From a checkpoint of a small mixture-of-experts model trained on Wikipedia.
Size: 11 layers, width 320.
Below are experts of layer 3 (counted from 0) of a mixture-of-experts language model. Rows are named router (the router's row for the expert), gate (a neuron's input weights, with its number), up (a neuron's input weights, with its number) and show model dimensions 128-159. Each number is 128 + 24 x the weight over its row's rms, rounded and kept within 0 to 255. Numbers have three digits each.
After each expert's rows: "mostly gets" lists some tokens that are sent to it at least half of the time. This comes from a sample of Wikipedia text that the model never trained on.

# expert 12
router:134065115146127105123139149091155092134141119125126103111140150145134127136155156101128167148115
gate0:093102126117151103108155144101097115132158084126121101160121133101137137140130127110145140106143
up0:131147096100170118092149147133081131120141146108144098133124129111114162135132098110110153063132
gate1:093114146148120136127122140149143138159126135150139092157122119151096130131095141089128129156126
up1:103113092146153176114122145138134119139134126163128117134135131115151121105117098120121143145138
gate2:123134172115103161086107164134132164159155107138154114123154094099120133107151093138119147102154
up2:130104118116132135140119095150129090117150103122112108135147167079113135150115121153066135108102
gate3:089123114156153096101108084104111120140172119140131116108115124102112126125123147129111095112145
up3:103157180166138126153101107161110135117116149118135171128110127137146134144132124110098119117101
gate4:150154106125149146152143144161131143135119132148132110113130140127135097140128131161124191142130
up4:133134160141132170152125098148164084123137118178119081151150137114118103144150137158082188139137
gate5:152154156104132110132128114164134132127126179200154115123150104131093127136157124135150123124118
up5:149130141111150114098164189101153132145123105118091063136153118141106124120142132104110118121157
gate6:152128143112113160127125121098089146089094109084139086118096127116127110142131112164134156135087
up6:130104125153112154142125139128139153126126139147117205096130168155125140129141146100084081145153
gate7:167120121152129152128094132101146103141126132136142089128168141144133135111137104106097123115121
up7:150124129142147130101161119120140143122150122110166108150122131143113173181147103129154132067124
gate8:140089138142139133152128158110162110091130101108127121159135104143168101111127131114134133117100
up8:124114129133128095185109104121175110089132121138150118131134155166164096184140110101119104149118
gate9:107116147145099140105075105122105097126129096106125078132115123097119183131120132123106155095163
up9:142112142105114067125151089169091144137148156145108170098124127186151099137108171159148089115108
gate10:088084116155098134196081124138157120152123129113142129128103124093127150127116138107143108111104
up10:180123140100131069152183150106109099108151089115140127139144161135129129111147132187136132137168
gate11:099158087142122164111108087114081126129146141145102146149161172086147107071083138110129162108099
up11:100175129094140146146157121112135106100148119095142106136107127151108125135116088124096145117145
gate12:123117116119170118153117162137118118189112098138131112105129107139115140144116150109124170120105
up12:137135127117160156125105169088151083166080088061125141091110115119133134125125157146132136164106
gate13:119150132120140127109143173087164102152122177137098084112141139112152136150135129127129146150141
up13:129133128106119125139105093160120144111140104118145130105122112175135139083185126100072130128105
mostly gets: " |", ";", " /", " —;", ");", " •"

# expert 9
router:103106151122079071131099115116139129113144123130106133133180141086137167145127161112138152109131
gate0:134111110130159157113156113106098083125123137130109097094203123129156111104126108100106153102171
up0:080112116118156140099112107135104142095078102090142140117084108113118143178114083165179118090136
gate1:135137123096142106087141140119135152134135101106123095112113146107121140131135121122144132157078
up1:082140140129132159137161134154117130139148103122127153162124092137128130120109123136127095140141
gate2:088172091115166129126072145112099163125150164082134109141107100162098067149154134123144138097113
up2:126107129091138089123112119077114095155169117113100146085117121124137099129132132147082099077089
gate3:075139128131160134148116129127145118118123118120172179140143152096151134100100113139145122161112
up3:088119150115142124172125159133157093101120121121123157163150167148144131138129116139146176157152
gate4:145124116103117108141077104128115130078115130149131122114151123138141117093141166138110117101107
up4:181116151125123109102136121162175158123150178117141080154104102130085168141150127093132123126092
gate5:165101113114081097120094116161131138126121166129114124125128168180127151119127109126135164107152
up5:126107080107083100138122103144173188085131148128105104133137168104117170107129148110141144138144
gate6:140185111112097080133131120100137119121110119142131096125119180090135129152158088115091140111109
up6:146133113093131173134141127137136105107111136123162145166187152096130104128095098166130089116121
gate7:129163143134172110096161135150143147142142134112162145105134103158164118141118115106113153147114
up7:135089099146104135155064105083124144121118122117126094172115108070110116100097123152106077102112
gate8:107154161130146149084182156138144130089123131102100131134113097144091155117151132174133130140102
up8:146148104081128140165144143109147129156157126146114189138148157115122132108159143150071155119108
gate9:091134134124134127125104111179132113113114136123148121158125149119098173141114137144105199172144
up9:170070101128075117130099160110111118130181142120162145115135132173113094147144159140117060100099
gate10:157124109115119115088088138133115111167120116100154137145089165130123145122080136092115152146148
up10:085164112158141159132134129149165148092172145090111139107130080116144096107153101111141141128122
gate11:128165163121158151163111178158116096119139125142154144097113141157186107098138131076142124119135
up11:117176150113141159152080122160148111125170148128140167112134132165169096116124113085142120154117
gate12:138098130148108148103098137155093085151096119109104125155135158114142125113136121101097120101096
up12:099108122091141111111122096178118123174125130094165139150084114141099138143125111110134116110134
gate13:134134114097082077096098115125148143109074133064180134130129145113175095117139174134159136133139
up13:094113138094153122150148180117141102121127105143104125114169078157082133161094108123106160146144
mostly gets: " ", " $", "$", " £", "–", " res"

# expert 1
router:103113147142112114109127097093137120123134131128122071157150149086165146150174137084193171137103
gate0:137162096113146119137112151162109124137129112142141169135152144128088129116166099136122121183152
up0:104100144102127133099185085079113130086125153098151143101105125162109141149113189132145149084091
gate1:138162124131120187147117101100132127104111088151138113133119129148182100131137124130113134139117
up1:160097128112115187115121120107147114100115082172152108133145146138185115114118141088174117158157
gate2:128132116117135190155175113158105118129141121170136086126127132085152152126145134121177154128123
up2:110141123151107074105123125079117110076118119181124093127146104131108125151148133109125137126104
gate3:099147111154129129122124119082115130119128123107113120116114095138130163133132076153101143152134
up3:099145115136114118102169138119106132124148145115059115089107101140104133153171109114144103145126
gate4:096111154070136156138151123168134155136124118148157189113137148130162149121131167085163132154133
up4:134168130105116146158184127108127119137119124132148084119138171127196120118147136146151135148105
gate5:101108140140103191162104111141135136108166130089150164132147130166142148089127114169115138116103
up5:142125134122126111114144153128121080132137155114138120095128137115085164105107097098123119152120
gate6:115128109123130156166103112133157083144072104128124143175128105154088122122138138132118127127124
up6:103124090099116133146189102127103142139146114143166144111135138141132126116136137129121189121110
gate7:106156134113148156146096150110098148106131105142124160143151130067176109129148110146148117124135
up7:139069119143125108105149118162147136118113164129113093138141140153122142145117146084118133123128
gate8:111150148119146161186088109108185129118145136121127124118137135098127136096140136146183122115151
up8:112144177133149167139122104128110119155139114161119044134106103134139119147144119116144122101088
gate9:131084125121118128165123171113156091094139127118080162142137132133167139117115123181170101109084
up9:134147156120092096147112143121135100118135139100123169098124127144111121132151103166156152124075
gate10:118117161121164146144148162105140144131144088127109123116143159155053111153138117156174106126104
up10:140107091137094114157140095118121164100141130120107110136101107101128119092108112096180157131140
gate11:107164132162128123095126134074091134126118097136102114152114134157155085127169138143110116074107
up11:120134097129143136161131146095130123134067148129115105152145145129125124121132119163095110073119
gate12:135142126111119118143147093118113179161176148112124120133169121090150120124140118140118133140116
up12:120156127110152133154115132136114153156122171107114145120189119121194124168127146138126138133087
gate13:153102111107145113131129099135147113154086160088110124165111155111132118123123138175157138126093
up13:128078158136142121078102146170076129081130097159127116140141106113098102138125152095185114117102
mostly gets: ".\n\n", "\n\n", " \"", "==", "===", "==\n"

# expert 5
router:152115122128115109105105122100107108128133117116120114086141150126117146149147142106137150119103
gate0:094150118145092145084181165111121123101159152126105140126105165142150159142125120129142107153132
up0:134151136162125092060154171100154146091128151131098135107104103149175119135082119126095119111134
gate1:095137088138149123120145147129157128130103087140104103151132132133131118154163160104089134180127
up1:117108135106173103147081131177168140132156093161096166097117109145113170112150121141160121123098
gate2:151136147147124136115127129135103121175143079124126117118105144119150145139154161157111102148112
up2:191117115077112157110142169125090169151133107144100100141129021152135155117123124120105080098130
gate3:098140137125139114158100156080144151141116113153162160139136138153142110141119143107109108088138
up3:136111158147124107126123101159148079161100112130136133121101113152137172089152139123119128183166
gate4:127171162127135124181114131135103124112123183104125070092112093127109123129107137115124125146150
up4:149128135164127100122151126116115147177125107151134156138145171123107141163174077166156134101100
gate5:120102145088147155143120144104164096179144125113097109124132141115111165104149176125131120138162
up5:129097138130135136131104152135136085132122110141140158106131152124143135107150134125117121094121
gate6:125128128145149115088118142128158149149120099134153151107131118114129125165110095116124147120090
up6:116114148153135165156101175118124098150138159085115150105116120133131124140128111146122105149146
gate7:138169127138175079127098134076102084158135144072114128095143100094138121109129149137106123136140
up7:129170104123101134159146115109136132098150096114114118133118126111103156118101120101167111159109
gate8:138170166118087097131155114144119099119139155157077059148147134154116136119122085126168095104120
up8:101126173112133155097135137105124155121103124123128162117150093130146147137122147107104123136156
gate9:117132108065158124061120134140145144128136153160176150104128178122137111142166150138137132152134
up9:085164122159131100123150142097158106167121110112106126134144133125146121086111170153138163148114
gate10:134137098094141105105119127147162116141136172100151158147161148083110132150117172170123143111166
up10:147103141148107122141125126143140127157180109150158108147157081127129141113126096110078101140142
gate11:106128140184183147119115120121150101124128094129165120168157160138138192157142085092137138150120
up11:137113084153130156163126104159085162095101152169147143136145135091142123186089135088119120113141
gate12:122130157106153133128099121161135144110130158125170120137110123118119168086141136089138122122116
up12:124106137115119086130192143135123134139126127137112148116123146112124126158109156117134139129156
gate13:123129140116109145092148168131164149120117109134145094143115111119107101109128165127074148089120
up13:173136110130066098108145091179134115124088156163142125132131138127095136097155105170181107117139
mostly gets: " at", " for", " on", " with", " by", " to"

# expert 11
router:142117111141127091110121104119138072118155106089108119119129155105089152178135140052144172135111
gate0:137115132127112112115122133113124136121078154148128107105118158128113110141102116128165150122102
up0:094092128097144183167151122124129136108097133132133096142132142153130100161126110141156111106164
gate1:128108145157154074157142093140162126107146171116113120129120150134128159104120120093110097144076
up1:115072154134140156125144130112124103138119193097093142124069122132103094107129140124117131096147
gate2:138091109117150151140090176097125171142112123170169180143115092167134132187123135095126143145122
up2:138145128150125117149113090176092166086111122144178096132147143121130105157140183149128162139061
gate3:157172122169131110120134129118131085139145132125114187109121141150179171174130135098132135107095
up3:155150160115124112109139123128133139142105133076113148116175107122138107123163157109143109089123
gate4:145137094114132189129156131133170110076104150157108105149148138142094164132127099121127148135090
up4:093133119138122140139150126136155142111092125135121110118126118084110097134123104102157145117139
gate5:155105128124133159116144114137111131121133103137094180131122176126142103127154139154073180166104
up5:134119167132139086109067130116144097169102138107095148116107108116142120170136160157069122140106
gate6:143153117170122119088142141147129110135117141121133170111141140086140090124106148126112109130151
up6:087122118123118109095149116141133106129153123141138120143123101142108120087153111159126194156111
gate7:165110152118146156143110116129094127151159141129134095087160121149129122117106118142141159138184
up7:105173142128143094117128143135139136117115133120109133163107091071155127087169149124130100166064
gate8:110169087107114153087134061159108118142107115127185081140106143122129103121146107091170133118129
up8:150095136086096118115103161128127130138167135147218155104148136144154134126147082146117095138152
gate9:095089121174122152123132115140178128153124096157126132135159077126107150112140135175101110111143
up9:114127159136151136127154116177141140132160115116122109104131115124124132130114147131150144126132
gate10:116142143165114150116123074163129114128154157124143169136077122117102132140111122092122147137129
up10:156138171154088153094140089109135127108161159107157156148108127123103122123146161143163140112129
gate11:108099153129150128127084135113122142076134108143176151106093153140130100138140109140139112144127
up11:147143102143195148070080114103163131157125140167156135136115119167134128146141102121163140148156
gate12:158119142136129169088155144132156182125089120146158082129119132127142116134119098148129123124109
up12:105131110089094146174148158126152153123151154080109150120151112104141120106109150151118146146136
gate13:127133152107113176110121136118146136146092139112153103133098132087121170134112116117144134167156
up13:109136109149104106114152143154163135129135099113157125172120102102130106111161150154145139163130
mostly gets: " %", " Total", " Votes", " JPL", " ·", " Label"

# expert 4
router:157108152135097085100138120114131132155088093124126076104145167126104169162180124100131147126135
gate0:130117131088100199106108115141136111130146120100123115164129088133163132085119148135132143121129
up0:114113162107129114146156164142124150171100136139121162105118098165174131146156124145107106152119
gate1:128124134140120163143149126095153117115099124127108134076139138131131118139106124100164090136136
up1:108123077129177117118130097159117126163117138128135153134127135161123162097105114153137147108127
gate2:123106139151108144152133061138169122119090102159117151092117109131162099132161109109141098136121
up2:142135123169094144133122130099152055113122107141139117132143150120105111123114084120155147122157
gate3:146119130130177176161152155140203175127110156169090133121127145093126142155073142131139132083156
up3:130136155135134174168125160104079137137123130117107125153187126108120116127084115114142099121192
gate4:132118108144102159155165143151151145143130079107138094134150122168140143173116089120156130151116
up4:154090132116164114127131109116144130120139132114196165151092168185139168128099131116109150109146
gate5:103133119124128097128146137136127135132128119120139127118103138164111143145179136137137137179129
up5:145149123138127099081189140148099122073070108128154163134099123126140136154079112120119150117117
gate6:105123114143156134131092146110123141119075152107095118107128113075117155104151166123154125116138
up6:143116133126128121144135074141131111137149150145136157147130136158127098127136097155128067105111
gate7:135109103149133109110140106137141112155123097113096149126109091111148134103145111129129174131138
up7:153157145128131132162088110113139128124179162145120133163082135181118154117152085144126130137101
gate8:164132136151110085106121115161134156110175118137103105094142175135111134131132110115109086134141
up8:109138125172151101119161142091142148088161143156132134119110121113151149134111138114121094139141
gate9:177151125128185123085139108094115137097119092137117143124135120158132166118095124115143177138078
up9:168134093123128119081123097133156124118109099129122117107144108123131121097113126100117161063113
gate10:098151130174112109132106140136127133124129096120101095124126191136137112120141080113131079119120
up10:149127192113115111175124114152094159132095144126112117136126174161145104093132104116106128111120
gate11:201127162097130117139103137114102102151144156117098117092128115104104143129116111110145194135101
up11:132132143138157089129115151128141150143094154113141098075141169156115170148146133127192104169125
gate12:100122155126122160126130146137115088159176178178160116144119157170140151111133125127122118119117
up12:133112148123099123093109142148141115180109147128140160148153136141144106129121127152152121118156
gate13:171118134130121106133130111079132161117106138147147115128120155096103149164140103149167170119140
up13:124124155045150105117123122118103138149119134098161150120119143127100152103145117111133122146118
mostly gets: " n", "z", "N", "on", "er", "ers"

# expert 2
router:106105101140130102114112164120130080105116092108109075097148143119135153150134171101160157107125
gate0:154115109126136137136126165111081140114143168144090122124106170144101135178131132140108164135116
up0:133063102114153114127117151123089113120142124086116123137101115101135152107135166093116125141117
gate1:103150101139088113144164147107106133154125139138121119119140142066094106103160120085138098144152
up1:104147123120148103169121132123123124145138076099134106096141133109098148146150118133103125133141
gate2:094132125153177119090111138116137141144155078119100088161137123110091158114165092150122115120116
up2:105144123100150116093133175127113145155129142151158120164081112108114119110106088161111118113080
gate3:123111087104150118106148151109092090114123122111140142189159089114123157121129125114153101154172
up3:096127131176130108139137127148121121097138125106154092101141147136137110134171108133154158118172
gate4:171138093129093136106110133148117116121146126132153117099105152107155122117123115129149152090165
up4:125169129139130151131128115142097105134141110093139104112105120150101139080161165131115157122111
gate5:159147188133175121154115095090193122117099120125168139165109112106089159116118124161121115143176
up5:132153085133131160151129165112103127122148112096071147109122139112141091138141114115100139126136
gate6:120130144139137153152133110125142137124118172135126157162131140103141089146095100141123123118151
up6:117130137137092114108137147134108094129125100115110169093153116153113114094136141121146163127113
gate7:107094119134139197143106094162118123111157061157128121163131135111121121153150132135110178159162
up7:106131113105088158126142166127124125137147118163086161118110119160148131123096111107133138120159
gate8:123105109144106150135131166146141129084182148117142114118165087115120126087121120165131144140123
up8:093163177122117162149125170118186123151142111181165121106089106138085101118145151154141136104124
gate9:107130155150143155090146123125146133126112101134131121125112149143114112152060193137075147120140
up9:111108108092168103147162110089159117116162126166105121068108127133113159119113176146140133086077
gate10:147157066142122099111180110126147117124058089108168135134134147129122153140121120116124129118118
up10:127156117123154100140127109154121133151086129088131163095112197173178143141131135144132115149093
gate11:150113099169137145114118097123115145119149154129103115148119162089136149117096161119120177158118
up11:168124138114150144114119148100177124132115070134137178159135095088191095169135140107130122103118
gate12:110150059154153113096116114087122147110143109069122089137161157122110131151130109116162092136146
up12:126099135120120140178133137118141120087087166109130131102105114099111107114116150136129143139134
gate13:179107128135122160116100162156128114202176141138134134099146174183149103103164168120127135136136
up13:140153164131132150097127145157097108136122132132157080117104107087101108164161111190128126165112
mostly gets: " James", " Love", " Ke", " CBS", " Wilson", " Jean"

# expert 0
router:162107107116094092088117149108118110132157116083094111130141174139115160145121148121135147135136
gate0:105107134130149135130139123109144129138125170120135137149118121113133169136088150150123193136102
up0:134094121121090188147128137105147070160165127111125159123100130114109099142160112115115106135094
gate1:137142116174166106115105107119134122158133130145129135078133075100144128153123130156097081162155
up1:128126126158145101141095144149125089146095127119138129118138115110124153122160130119092146159097
gate2:115166141096119120137137111135140138112155065149138135160115122113114112112124136167130129122154
up2:131131151103100125121156129148126146162100085150090132136112178108131129121105179145114120118131
gate3:130115113125096104117099126127142125109111125127162098176138108121088097158102125161131131121123
up3:092160102088125151137117117105108138106149125157138121126107115145166157133077085136134159134132
gate4:156099124134116170096118127163133100130114138184153109191121154132116121131150114159119155122109
up4:125132121131131150116126143105131148147157151167160092139143127100109097099145080142121112096125
gate5:132175148099151159127129129155123121108113122098127105118126119123123150110139122136147165118154
up5:142101097118062163142157145150136129126137110125103131128159172088136089118149105144124092163120
gate6:189176129137096170149149128133161123128114122105153164137112114115107117094175105121132107073124
up6:125111144169124103133095108147132106133117112144168135129149164136130130096156116146156125126090
gate7:138128134122157146165127106136140165128117138147138149115141144061148155150110103097114164161102
up7:096124153124134153139114122129122129108084118121097125118094139129104106146141130179173187089113
gate8:120122126100087091138093084173099131140132136124121186144141148121142155115117115119120124124146
up8:097138119115162162140167125111110119165133111109084080148098140138110115126115140152139155084109
gate9:121125099130110116131124141113180143142164140119152084114135112091108115191105133111119132159151
up9:141101104107090106130136117142125129151174162099128141110175146070139144091098099134116177133141
gate10:134146144139115112089135165089115118144150130113088133150135091123120095131141135138095092130100
up10:127139156092150130121128134128152166146151117106095102168144110116110094119153083177129116143147
gate11:114129159134136135090136120115191080139181129118077165103135134136167157110101119102135063092097
up11:123101143167155104160139135120140172136109121148149123125130118120122129146134131138141071123133
gate12:123080154149129128166150194091149141096111126051097138086127154136129074164099113090145121158118
up12:104094075116133155134107093158084111121145141150146101137164145115143137106156143167117122130113
gate13:152129157123125121103147139147143132130177131152165170140122132130113118146077075081128114110075
up13:109134129156132119154078118151139113152091147099084137132136086142136115062143153107154132159138
mostly gets: "idae", " Clade", " Cor", "Scientific", "atus", " Synonyms"

# expert 6
router:146102090143104105094095115100134105111141100101104105102151156101143157157148152103155157105128
gate0:164128109155149161150154146135104094165135151113143111112150120151086161147091124129133144074099
up0:089119140141167108162138120130132151143118136123147146129186094115124148099092169164118119141122
gate1:138119115158101159216095127119164151113132124116127141120140112147151150129118091128114149183157
up1:164125134117167128158156099157104151095115093119124114135122115135097160128119127111124161115140
gate2:123147140103109140172086094115113120102118128086109127105086167171094137115142148125105142159114
up2:119162111134135087170158121082134157152153155062136123145148184111106128072137100151096131096135
gate3:120182142156147105116112138162132102128113121165101118137148109130145115133130130150110156132103
up3:077160115138132109118101175110114138082094147150139110126100163168106119137114157070128184123105
gate4:096093148181124124119100118083152098115108139137181135119095140122099140150118168137114158144111
up4:141122146143149128127109141111093143131122145123105097147129136119126169123104153111148090084096
gate5:127133088162126104051125135114117156120136075089132101172076139134107133133119136123118154142107
up5:092124095131128104090117112154113113156163104086157129139117148147091114116133122131127130108102
gate6:097142145119114166125117152093104120099129100070122153127169120108098127124153108146133163075076
up6:132117112094058145132109160099142165118134164122128143148116138096065195105119093134148135137133
gate7:124148098133175120133141108139112146112122158112139109144143156140138137127123110138119150129133
up7:076115159131119103117134075122134162103090114131131105039116145140130095120150118132156123146109
gate8:098093124151191117161110143105187112135125117124134110099123165120141109134158162159160149135112
up8:128095128076115162134170107118094097067143137112082103132101131093128140116108151095130111109065
gate9:095157093100119134106091104150107123114125147144106089097148123164168125119103121145112156090117
up9:131154136124129125152192138130151127138150158132130088141152119191180115071102133113115188165163
gate10:133091099091141140124118113148132156116119125053076135146145130143131141105077128126104130123132
up10:109101112121103115121128152112127129138141133123148154166128121108092086130134108113095090173166
gate11:124175108134120117119134122132114100141122141140098088115098160131127114122144088110127161125135
up11:141183138166122183120128140119105138160124111135106095138134113150111147145121153102162100131148
gate12:148152149158133145141088142134165144115128143152125121144110142135105138079130099127167146107181
up12:131176132108157106118119140151091134138145148111089087109122144115131118096146137129110141176141
gate13:110156085121097171161084136099117174148122097138145111101168140166107102127197102154142127166147
up13:083138149187144126128139105144158118114096160135116135132132157118125074155116083141133135094157
mostly gets: "″W", " young", " elected", " Muslim", " Indonesia", " Islam"

# expert 7
router:127119163111090125101082105116147081122106127095105107126155150108116158159141131122145130097107
gate0:085125135106128130117108097107128106127100101170110124103099152151127141140123108133108177168161
up0:167120117142140098146150163117118191098143138101167113083118114124180119157125124138173097098110
gate1:147155156128132144088164133133097151131103184126142116130120054155097177135078138117107127205124
up1:110102143144167104127107153143116136109141154144164202106141112122123146124112143113126158095132
gate2:101134123148182132107121085140128064088103148149126139118110099092129138175142095149093107124096
up2:114154157101086146122148159123137130155163125137137116184160125160109091098123122122174156112104
gate3:093207101167134097116172157132103141135137142146106103128119187163136126150141141151135126114159
up3:093166132115106147122116106131104133112137148157125112101103142177088081125134132133133097149146
gate4:147134141137129114143146098158148143130141155129112145121154131107135143093151128146129149104104
up4:171100146139114110127121065130119129104095193165110120119155127116156137141163136183124120126117
gate5:115171133144096153136113102138161101156162088118089165143126137125109134161135149142122140146134
up5:136093124142109102116096156111155131142133128115084120073144089145106122130141135183123130141137
gate6:114140138156096121124106139140086118151092145115156206147168128148131102113118095122083116135087
up6:160141131161080161123159132095142133103086115130138134151117066123160103134102137138135079102167
gate7:132134114141145114125170130127126117095157135138129153183111146092125111098113148144112177162133
up7:145155135109106107101056136101123157093106124180087173109105183104128152120119075126111120125092
gate8:122119129104105125156121083091096136145134142145121111086129124135152146134152129118132152156131
up8:143177121136099127158167140112114144137101132136107111091108132160138152115159147069167118109124
gate9:107129135111130130125175132124127126129124131108132108171112107100113142134125112089119137136125
up9:121123129124121140075108125149149117153149113164138161101165116124098130078128151117070172148132
gate10:138126119100115161161130153150153136173137104138125153097154141105157135118155112136164119135131
up10:122108089067128127144146112158138117157137090131121142187116081082124131194096167104115145112159
gate11:123142120132092094155094131121129149090157113115125131140139136148120087135141118131164160123120
up11:126152133104158126113140173110122183107107112117177131135127128169125152093146144148121148124132
gate12:141188154123141106123090131152103098154099143145126137100147112112100157116129138081153163124102
up12:143158149156142140117109162127100075132160170128132121101141115124112120129134135109108144132154
gate13:134162129062111086120102145118153151148122105134148171121163119126146110176158191110110135144141
up13:118137131132137135119144091134110108110109128145186147155145145096162116151108118161199156092116
mostly gets: " had", " were", " are", " who", " which", " has"

# expert 13
router:132102131130088118104124133089125117144116097120095139167148127114136148152164156109125142112100
gate0:152146153108122133166152097131110140097138150116126146177137127119131139173152182114114089150135
up0:125147148131116127111121105119126121110132162149100114112132123126106143113142124130210137091107
gate1:114114113140123154133130148091132166139110110079192117125118126115116077179146114116107154128114
up1:139135159086147101130119149115108158121146132169102137144161144140092121097138123147145132087124
gate2:155112100125137164124155133133119147090119146137111107174122148150113120126124060176076137106134
up2:113154141097147123097117137186112111155114130142160131094106098135147151120122147136129145150076
gate3:142113113117141143132140133129126089096085126102129124125119136098143114133134122137170153160108
up3:109161124135108077119144126088096133100129085148152138096151172097133176149139141116116118066153
gate4:100111138119100088117138141130135098140152116143114156074130111153091100123143098137150164124119
up4:137157096122157167107121146140122164092091145113109117165146134109160167157115136112121128079151
gate5:127108159127120142128158137146122129141131117150087134150139154148088133147123069112129127098119
up5:140149155147128114148153117157144138109111157127105119134119143177106085089113096135106145153155
gate6:142106173130152124151139165141074135110126127140123102152105143109169111155119185084147129111120
up6:154108110135133160093081134094125129122120137109071129175152107120085160134100074144156128128116
gate7:108162129119097132133139178132123150145148161151098136143127179099131168114134133140090128109144
up7:153120139083106111166119176160151149107158104154082132124116144147117146138154113150092164132111
gate8:093135133142144114151123152116140124176165118111143155157097144112103130154120158164135132146130
up8:135147117134170114116148118147192106144146135148111142119091145138143075104131132133142107153143
gate9:122146127127096163152136082126085136131100131130101121127153131126154140133109131118131136113069
up9:160146080148185110093103125098143111122136116101151134122085117146123145074140129115118133166161
gate10:140153095119127066170134144137105097128138180117107116139102166171087173141095158121134100124130
up10:147112140137119148141139121108110106117133188144105079118155092112100163094118136129115108144134
gate11:134101144122113101155113118168151082172119137130120109117155097097131115118145146157090155135102
up11:163111167080108105169115115140113134123191140150125143140167131102129105145189143145083105122121
gate12:141137132089180129162154143157112107071118105123089102105113116094135117112139113115176155110129
up12:130094114098128099135135131100116127131151084122118130123151127158093079180142140161142138113177
gate13:140129105149142099145139120111085155112101168154084148117131124116132152112111149161147119137131
up13:140125160101133126082124092118136123143150171137175141150111111119181086129148147139125101110105
mostly gets: " st", " War", " century", " St", " in", "19"

# expert 15
router:158103150125116115113099173102166115088121084099075112107155169088138140164167136098158150128144
gate0:091167137103101139162098138114156121102146153117144084133070095136129143153144144116153125133137
up0:095148155110158130128083114125151129126137113149175137181083115136121135182113175131129123127136
gate1:138135143137127146104070122146170143125133132129122118178158109181130170129100137167146113106118
up1:140174120080119156142143109110163153105154125103123119155075116147145143093119119130148146150150
gate2:146148172135137150133144096151098144085057158143122132131138125098104126162144111154149116128152
up2:104096159148137131141193162133117143076182136161145138080135123122123142130160146109119118142143
gate3:138117136163091147091171122160103120166128104125162126130116121124115126142139126132145129141163
up3:128118149107110091152116099161126105131165146126159144140117050088130165082104120103099122104161
gate4:135087168142111105121148160112148112141133109090083149195132128119131092097158112102183146143124
up4:106108142103114095150141115103128124073138150136093165119148155133137127135176121122154091147091
gate5:158129101126101114125104141139115131145108150116163086132114127149095089098126158109153117120108
up5:139147073155120130124106136114140149086113179200104117137101148122106175107095141113116140135134
gate6:162146120141135107117141116084142170116129127140114092096113165131136144082146151121102151136098
up6:152112174161139126093130083077115154130117134094119156116132155110104139110137149162160177108105
gate7:165069120127073139121117132156166129157163115121083107135148120142127137139141141144139132088126
up7:143122095129073118136113161136110089148150117167130092103113090124098136107128109102111096148139
gate8:131110104134126130142128178105100102144074108083131128174125098143075094140154092125101141179085
up8:162115134176103144125148132130093119130086115142151144176146071121117087134099089109118123173143
gate9:110121132085114152167119127128152135116157145146159091143149131122158137129093127140145149105112
up9:136138112137126083090094118145169111158187126103134130145106151133100108145156145104138123131132
gate10:067082126127173151133108144116146107126152133111167160094115128122156105141143174137129127128136
up10:106149135108132145129150117181109149081103124142118096127141107182129143164107134124127105117067
gate11:158110147141145172140127095106120144132122139100137105173141145136150101155137106125143151140122
up11:126083142112092160138103118127135128117107092123171148095104151106127122143086151112105156154145
gate12:168168124107127148125142173113155115120128130154092130117184142087127146120115130134131163117141
up12:108128126110142145125104144108147105101122109125156129158134132171157113173152146127111167139114
gate13:135133143132138139172143131136175111110137136083168100166124131127162085153112172091151157083102
up13:161109102103141170129128119162071158152121150153105117124155163142124165102139118143073141128069
mostly gets: " building", " c", " government", " character", " public", " village"